{
  "n_layer": 10,
  "d_model": 256,
  "n_experts": 80,
  "experts_per_token": 4,
  "d_expert": 64,
  "d_shared_expert": 64,
  "activation": "swiglu",
  "moe_layers": [2, 3, 4, 5, 6, 7, 8, 9],
  "router_score": "softmax",
  "normalize_top_k": false,
  "routed_scale": 6.7,
  "balance_loss": 0.00444,
  "balance_bias": false,
  "init_std_router": 0.0285,
  "lr_router": 0.00137,
  "vocab_size": 8192,
  "norm": "rmsnorm",
  "norm_eps": 1e-05,
  "tie_embeddings": true,
  "optimizer": "soap_variant",
  "lr": 0.0029,
  "beta1": 0.95,
  "beta2": 0.99,
  "grad_clip": 0.5,
  "batch_tokens": 65536,
  "seq_len": 1024,
  "train_tokens": 390200000,
  "steps": 5954,
  "dataset": "wikipedia_en"
}
Below are experts of layer 5 (counted from 0) of a mixture-of-experts language model. Rows are named router (the router's row for the expert) and show model dimensions 0-255. Each number is 50 + 10 x the weight over its row's rms, rounded and kept within 0 to 99.
After each expert's rows: a language model's description of what the expert responds to; "raises" lists some tokens whose logits its average output raises strongly, later layers aside. This comes from a sample of Wikipedia text that the model never trained on.

# expert 15
router:41 41 34 54 34 42 64 63 37 43 46 46 58 43 46 62 36 58 49 65 48 50 31 44 42 55 53 42 39 40 27 46 45 50 35 56 55 67 46 47 44 52 54 30 36 47 51 41 42 65 45 57 63 57 60 38 47 37 45 52 49 50 41 54 57 28 49 38 36 76 48 52 64 60 52 41 64 68 50 31 52 66 41 42 47 34 59 30 53 54 65 42 50 57 51 47 55 44 44 46 54 61 39 53 37 36 35 40 63 58 40 54 37 44 42 55 50 59 41 70 56 55 38 54 52 40 60 62 53 74 54 46 57 45 36 50 33 43 47 48 41 36 53 46 53 45 43 47 52 65 53 43 39 56 47 59 50 58 53 46 35 58 53 46 49 38 61 47 46 54 33 41 76 48 55 62 54 48 37 63 51 51 28 43 48 57 54 31 41 24 52 47 61 56 46 37 47 57 43 55 48 62 63 47 60 30 57 49 63 48 55 37 36 54 54 54 45 35 59 65 46 46 53 49 60 70 56 49 56 46 36 47 46 51 50 47 47 57 48 30 56 29 29 43 32 48 53 68 51 37 44 63 54 53 64 65
What it handles: Infobox field labels. Infobox and table header words such as chronology, Scientific classification, Binomial name, Coordinates, plus table separator rows and line breaks.
raises: "\n", " (", "-", " |", " and", ","

# expert 62
router:35 40 46 45 34 66 55 52 35 66 50 63 53 44 32 50 51 44 50 62 55 53 37 43 57 50 45 60 47 41 38 45 48 42 33 59 69 68 34 47 40 58 41 48 39 56 43 45 50 62 41 43 67 47 60 50 27 41 41 48 37 48 31 56 47 32 45 42 41 67 57 51 71 58 56 58 79 55 50 34 44 44 43 61 62 45 55 44 49 60 49 39 74 57 53 60 47 49 52 67 61 48 43 43 49 40 47 49 57 56 54 57 45 48 48 39 44 49 54 59 61 62 46 39 30 39 47 50 39 60 60 42 57 55 42 56 50 70 55 53 48 42 57 36 54 44 37 43 60 61 65 29 44 61 48 53 46 47 52 51 40 49 55 55 58 38 41 40 67 52 33 42 61 37 58 51 65 64 40 67 62 45 41 44 47 47 47 43 67 26 41 53 50 59 56 29 50 41 47 52 48 69 54 44 67 34 75 51 52 40 58 44 36 70 59 52 46 38 60 55 59 34 46 70 45 55 50 57 55 31 44 46 49 67 57 42 47 60 54 50 47 40 54 51 47 60 63 55 60 35 33 52 52 68 42 56
What it handles: Infobox field labels. Infobox labels and their "by" or colon, like Directed by, Edited by, Starring, Preceded, Synonyms, plus row-starting table pipes.
raises: ":", " and", " in", ",", " (", " over"

# expert 27
router:45 29 60 46 39 48 67 45 50 46 34 64 47 21 60 36 36 57 52 56 54 54 47 41 44 41 43 61 65 31 44 50 67 38 36 52 55 51 34 50 57 59 53 42 47 55 54 47 33 62 47 69 39 43 52 30 43 43 42 55 59 59 50 57 45 45 50 39 47 43 62 48 56 56 53 49 45 60 59 42 53 41 46 86 45 44 39 64 59 58 51 50 57 51 47 49 46 43 55 60 60 62 53 57 38 45 44 39 33 69 40 46 42 54 47 42 44 32 42 59 58 62 59 51 45 46 43 45 47 75 45 58 49 65 48 44 33 43 37 57 52 47 58 63 36 52 70 60 62 54 59 29 58 43 61 62 56 61 55 34 29 59 62 52 52 45 32 29 55 35 39 55 40 51 54 53 42 51 63 47 62 57 41 49 43 53 56 42 60 36 43 66 32 51 59 48 67 58 43 65 49 60 42 49 42 48 34 29 60 45 56 36 39 53 72 56 54 52 64 57 55 44 41 45 42 38 51 65 50 49 43 57 55 46 51 67 57 72 50 67 56 46 42 42 39 51 60 58 56 58 34 47 46 53 43 48
What it handles: Line-start tokens. Line breaks and the first token of a new line after a break, such as Personal details, Early, Senior, hyphens, headings.
raises: "===", "==", "=", "====", "As", "Is"

# expert 20
router:46 52 51 63 54 39 40 55 46 42 51 67 63 44 60 70 72 37 38 58 57 55 52 49 48 44 55 71 56 41 46 40 48 69 49 53 57 38 57 55 44 37 63 38 66 44 50 65 46 54 56 52 69 56 54 59 47 59 56 42 38 56 59 36 29 49 64 36 37 48 64 39 66 49 63 49 34 40 50 70 41 57 56 37 54 54 39 45 59 41 62 50 58 55 64 43 31 57 60 52 37 37 29 49 55 38 53 72 51 33 45 50 56 48 51 64 45 54 41 62 50 61 71 53 46 48 52 55 53 52 58 53 46 40 75 42 43 35 61 42 56 51 59 39 37 40 52 45 30 34 59 68 55 46 75 42 66 49 57 60 48 50 48 51 63 42 55 36 54 45 61 59 45 48 55 24 56 50 64 40 42 40 59 52 43 45 50 51 56 51 50 61 48 54 47 68 46 62 69 51 45 54 62 55 44 40 50 60 64 52 41 39 53 53 50 51 56 36 41 57 46 52 45 38 48 67 49 31 40 57 64 55 36 42 56 48 43 50 54 56 56 63 47 64 72 54 51 41 52 30 69 44 63 33 55 37
What it handles: Name-internal syllables. Middle syllables inside personal and place names, often Spanish, Slavic or Turkish, such as Mor-en-o, Nor-ge, Yak-im-enko.
raises: ",", " and", " to", " for", ".", " ("

# expert 10
router:37 63 59 42 58 70 32 55 35 35 67 53 46 52 52 42 42 49 65 64 47 33 52 59 62 68 54 39 58 48 52 62 54 41 44 73 64 52 34 26 49 67 46 57 34 55 40 51 51 55 41 50 53 45 51 55 44 32 48 64 50 68 56 58 47 46 49 42 63 66 47 47 48 63 27 57 50 61 57 31 46 37 59 63 33 46 63 37 52 36 52 58 46 61 55 48 45 55 44 33 60 50 60 69 48 43 41 54 40 38 57 58 54 47 41 36 43 54 54 50 54 74 54 50 54 56 53 51 55 53 51 57 45 44 40 54 45 57 50 54 50 33 45 63 47 41 42 35 57 52 38 62 42 62 52 54 52 41 57 55 56 41 54 49 43 48 53 51 53 40 32 58 61 43 38 60 46 39 53 54 66 45 25 50 42 59 52 51 36 31 38 48 66 45 55 68 52 62 49 45 45 43 44 46 60 44 63 60 48 60 45 51 52 59 62 44 62 51 44 49 67 75 37 55 50 40 68 54 68 61 40 31 75 27 59 57 43 48 43 33 40 37 52 61 50 50 47 59 44 35 47 52 59 32 45 61
What it handles: Prepositions after verbs/nouns. Prepositions following a verb, participle or noun and heading a noun phrase, such as needed for, aftermath of, according to.
raises: " the", " a", " his", " an", " their", " her"

# expert 30
router:53 50 29 65 47 55 40 59 49 59 34 55 57 70 56 58 41 47 62 45 48 45 53 60 65 60 32 46 61 53 46 63 49 52 45 42 31 58 57 33 45 41 47 44 56 49 53 45 45 60 48 40 58 44 45 42 54 52 37 44 43 45 56 48 51 38 39 45 39 64 50 42 48 42 47 47 42 39 72 42 55 48 45 37 32 49 54 40 49 71 53 55 43 47 50 24 51 61 45 48 51 59 64 41 54 56 53 56 50 44 47 58 54 22 40 51 46 61 43 39 46 54 33 63 56 51 43 46 56 56 45 51 37 43 31 56 34 38 33 51 56 62 22 68 60 53 38 53 52 35 61 69 44 47 45 64 50 54 43 44 53 59 55 47 35 40 53 69 45 57 66 29 54 37 43 58 33 47 42 55 66 63 51 33 47 65 47 57 52 51 75 35 56 47 65 45 49 21 57 65 41 48 54 33 40 59 62 38 31 50 56 40 48 55 43 55 44 36 52 45 40 37 54 40 58 52 41 57 42 44 65 56 50 62 47 41 56 65 68 58 40 40 34 47 54 66 31 59 54 39 51 35 48 44 45 52
What it handles: Section headings, line breaks. Line breaks and == / === heading markup closing wiki section titles like Filmography or dated shipwreck lists, plus country names like India.
raises: "\n", "\n ", "===", "-", "\n\n", "="

# expert 25
router:68 41 57 46 50 63 42 50 42 62 38 43 37 68 43 58 61 50 38 34 34 45 45 58 60 75 64 39 52 45 46 47 36 32 40 50 44 36 45 28 64 52 37 36 47 72 76 54 47 47 51 50 46 35 78 48 48 66 65 46 49 56 47 50 55 66 72 66 33 53 47 56 54 45 48 44 39 48 43 47 48 66 53 46 59 55 49 52 56 69 45 58 55 37 36 23 64 55 33 50 50 37 49 61 45 49 53 55 57 42 62 48 46 44 47 64 32 52 54 47 38 41 45 56 43 51 37 59 35 69 41 44 33 54 55 22 62 48 55 52 52 54 55 41 67 58 38 44 56 50 64 67 62 39 32 70 39 41 64 47 65 53 50 49 48 47 43 37 49 47 65 58 39 37 47 61 57 49 56 52 47 44 55 49 58 53 46 57 54 66 53 41 43 39 59 54 47 57 54 51 47 49 47 54 40 55 46 38 46 55 55 55 40 52 61 57 44 63 50 61 58 55 60 37 58 45 39 43 47 45 42 60 60 46 46 46 53 63 54 58 27 62 57 40 55 55 34 57 65 46 62 24 47 52 54 58
What it handles: Organization and nationality names. Proper nouns for countries, leagues, broadcasters and events in sports and media text, e.g. FIFA, British, USA, Olympics, BBC.
raises: ",", "-", " by", " in", "/", " and"

# expert 53
router:50 43 45 65 25 47 64 54 45 39 57 32 37 67 49 57 43 54 47 41 50 41 26 46 63 58 64 48 64 52 31 56 59 33 48 42 42 47 38 50 50 49 36 51 64 49 54 46 41 51 41 65 58 68 53 56 42 50 58 47 57 42 60 53 43 40 41 50 34 37 37 37 39 45 34 55 45 66 57 39 46 57 35 39 73 44 50 47 34 58 29 27 41 47 54 38 46 57 65 49 44 60 60 53 61 49 50 45 52 40 53 56 40 45 46 38 55 52 57 43 51 42 57 53 66 41 55 54 43 52 60 69 59 49 42 35 60 64 63 48 39 48 60 59 63 52 27 37 63 62 50 48 61 51 49 63 65 40 32 44 60 53 61 44 36 60 62 53 48 37 59 24 58 52 50 58 39 58 67 56 63 32 47 44 40 41 46 40 46 40 45 38 47 54 30 43 56 56 43 61 55 30 68 45 40 51 58 63 48 47 67 51 69 39 41 59 53 60 52 51 38 59 58 50 46 33 50 35 59 44 53 49 42 65 47 34 63 56 53 56 54 67 51 49 34 53 44 70 60 50 52 54 53 41 46 51
What it handles: Table separators and units. Pipe separators, signs, numbers and units in numeric tables and conversions, such as |, =, +, %, km, sq.
raises: ":", " in", ",", "u", "\n", " of"

# expert 17
router:68 45 62 58 56 55 65 60 39 56 48 48 55 72 60 69 52 57 41 29 43 47 43 53 52 56 58 56 61 57 48 44 40 37 31 48 27 66 49 36 54 41 46 58 50 44 57 40 44 45 43 51 41 51 46 47 58 59 57 62 42 43 64 54 58 46 36 57 51 48 40 36 40 39 47 53 62 61 50 34 44 60 53 58 76 53 54 29 61 42 41 29 60 33 47 56 59 58 42 36 48 42 36 37 47 52 84 68 54 48 64 73 55 58 50 55 69 56 54 42 55 69 42 56 51 48 52 66 46 43 66 58 59 30 42 55 65 51 43 54 46 46 61 57 65 50 29 41 69 69 56 61 53 42 42 69 45 43 61 53 57 60 60 44 34 58 49 43 34 45 41 56 48 57 55 66 44 63 65 56 57 46 59 67 37 34 50 46 57 62 51 48 49 56 38 46 39 49 47 52 46 45 54 52 52 52 43 50 45 40 52 53 30 46 43 54 49 50 45 55 47 52 53 61 50 53 45 45 62 40 34 53 34 61 46 48 60 72 52 59 33 58 41 60 56 63 41 43 47 40 66 48 52 66 61 53
What it handles: Chart and sports tables. Head nouns and country names in music chart and sports results tables, such as Chart, Peak, album, Sweden, plus ö in Scandinavian surnames.
raises: ",", ".", " and", "\n", "-", "ed"

# expert 6
router:51 38 63 49 40 37 50 44 55 46 42 37 41 62 49 40 45 46 34 47 49 61 27 47 42 43 47 47 62 63 60 49 34 53 53 47 48 38 57 59 51 54 56 55 47 55 43 45 48 53 48 39 51 53 39 45 41 42 47 50 53 42 46 56 59 63 36 45 46 63 61 31 35 47 45 32 47 34 46 59 36 67 69 49 64 61 43 46 44 55 67 59 58 51 58 54 28 62 44 57 51 39 45 34 61 74 54 38 55 45 42 58 68 56 65 46 61 67 33 61 61 42 56 44 63 58 35 51 68 28 52 40 60 59 63 60 56 63 37 53 57 43 61 35 43 41 56 52 28 49 38 57 44 41 47 46 51 44 52 44 75 40 58 49 62 49 44 36 41 53 61 49 53 47 65 57 42 59 57 51 45 59 54 55 75 56 50 38 77 58 38 68 61 63 37 60 41 36 63 41 45 56 60 77 50 61 41 60 46 59 49 46 50 53 56 27 55 49 48 51 39 65 49 49 54 49 53 51 51 56 49 64 48 25 54 38 34 38 44 62 63 52 49 50 47 41 58 50 67 50 55 53 44 45 72 48
What it handles: Latinate word endings. Suffix and mid-word pieces completing long Latinate words in running prose, such as -cess in unsuccessful, -lect in recollections, -ion.
raises: "ors", "ives", "ager", "ator", "er", "ive"

# expert 11
router:46 44 47 46 61 40 37 60 49 58 36 52 55 41 52 52 56 60 48 48 61 48 60 55 42 43 39 68 39 34 58 42 65 66 59 45 74 44 54 53 40 41 61 57 43 45 51 63 67 36 43 37 51 60 34 54 42 54 60 37 61 39 52 57 30 57 75 49 53 30 47 39 48 55 61 62 55 32 57 64 53 43 41 31 25 56 49 46 44 40 56 52 48 38 37 37 47 51 54 57 48 49 33 49 53 30 38 39 40 54 51 43 50 60 41 62 51 38 56 57 57 39 56 44 47 48 63 40 50 57 51 44 55 57 59 44 49 54 54 40 49 54 45 48 37 55 60 64 45 44 38 32 74 63 56 50 41 55 55 50 46 37 53 55 57 48 60 57 57 68 42 33 77 60 45 23 52 66 30 40 54 31 55 46 42 40 43 61 35 39 72 54 36 54 37 51 39 61 45 50 47 56 45 48 56 62 62 50 42 41 42 68 51 49 53 46 58 60 41 44 53 53 38 72 47 38 56 35 53 54 55 49 57 65 52 45 45 78 66 58 52 62 65 54 60 38 55 54 49 64 58 52 43 53 50 37
What it handles: Short pieces inside names. Short letter pieces early in a word, especially inside personal names, chess notation and table entries, such as O'sc'ar, Q'c'7, gu'it'ars.
raises: "ô", "ele", "em", "ab", "ago", "oma"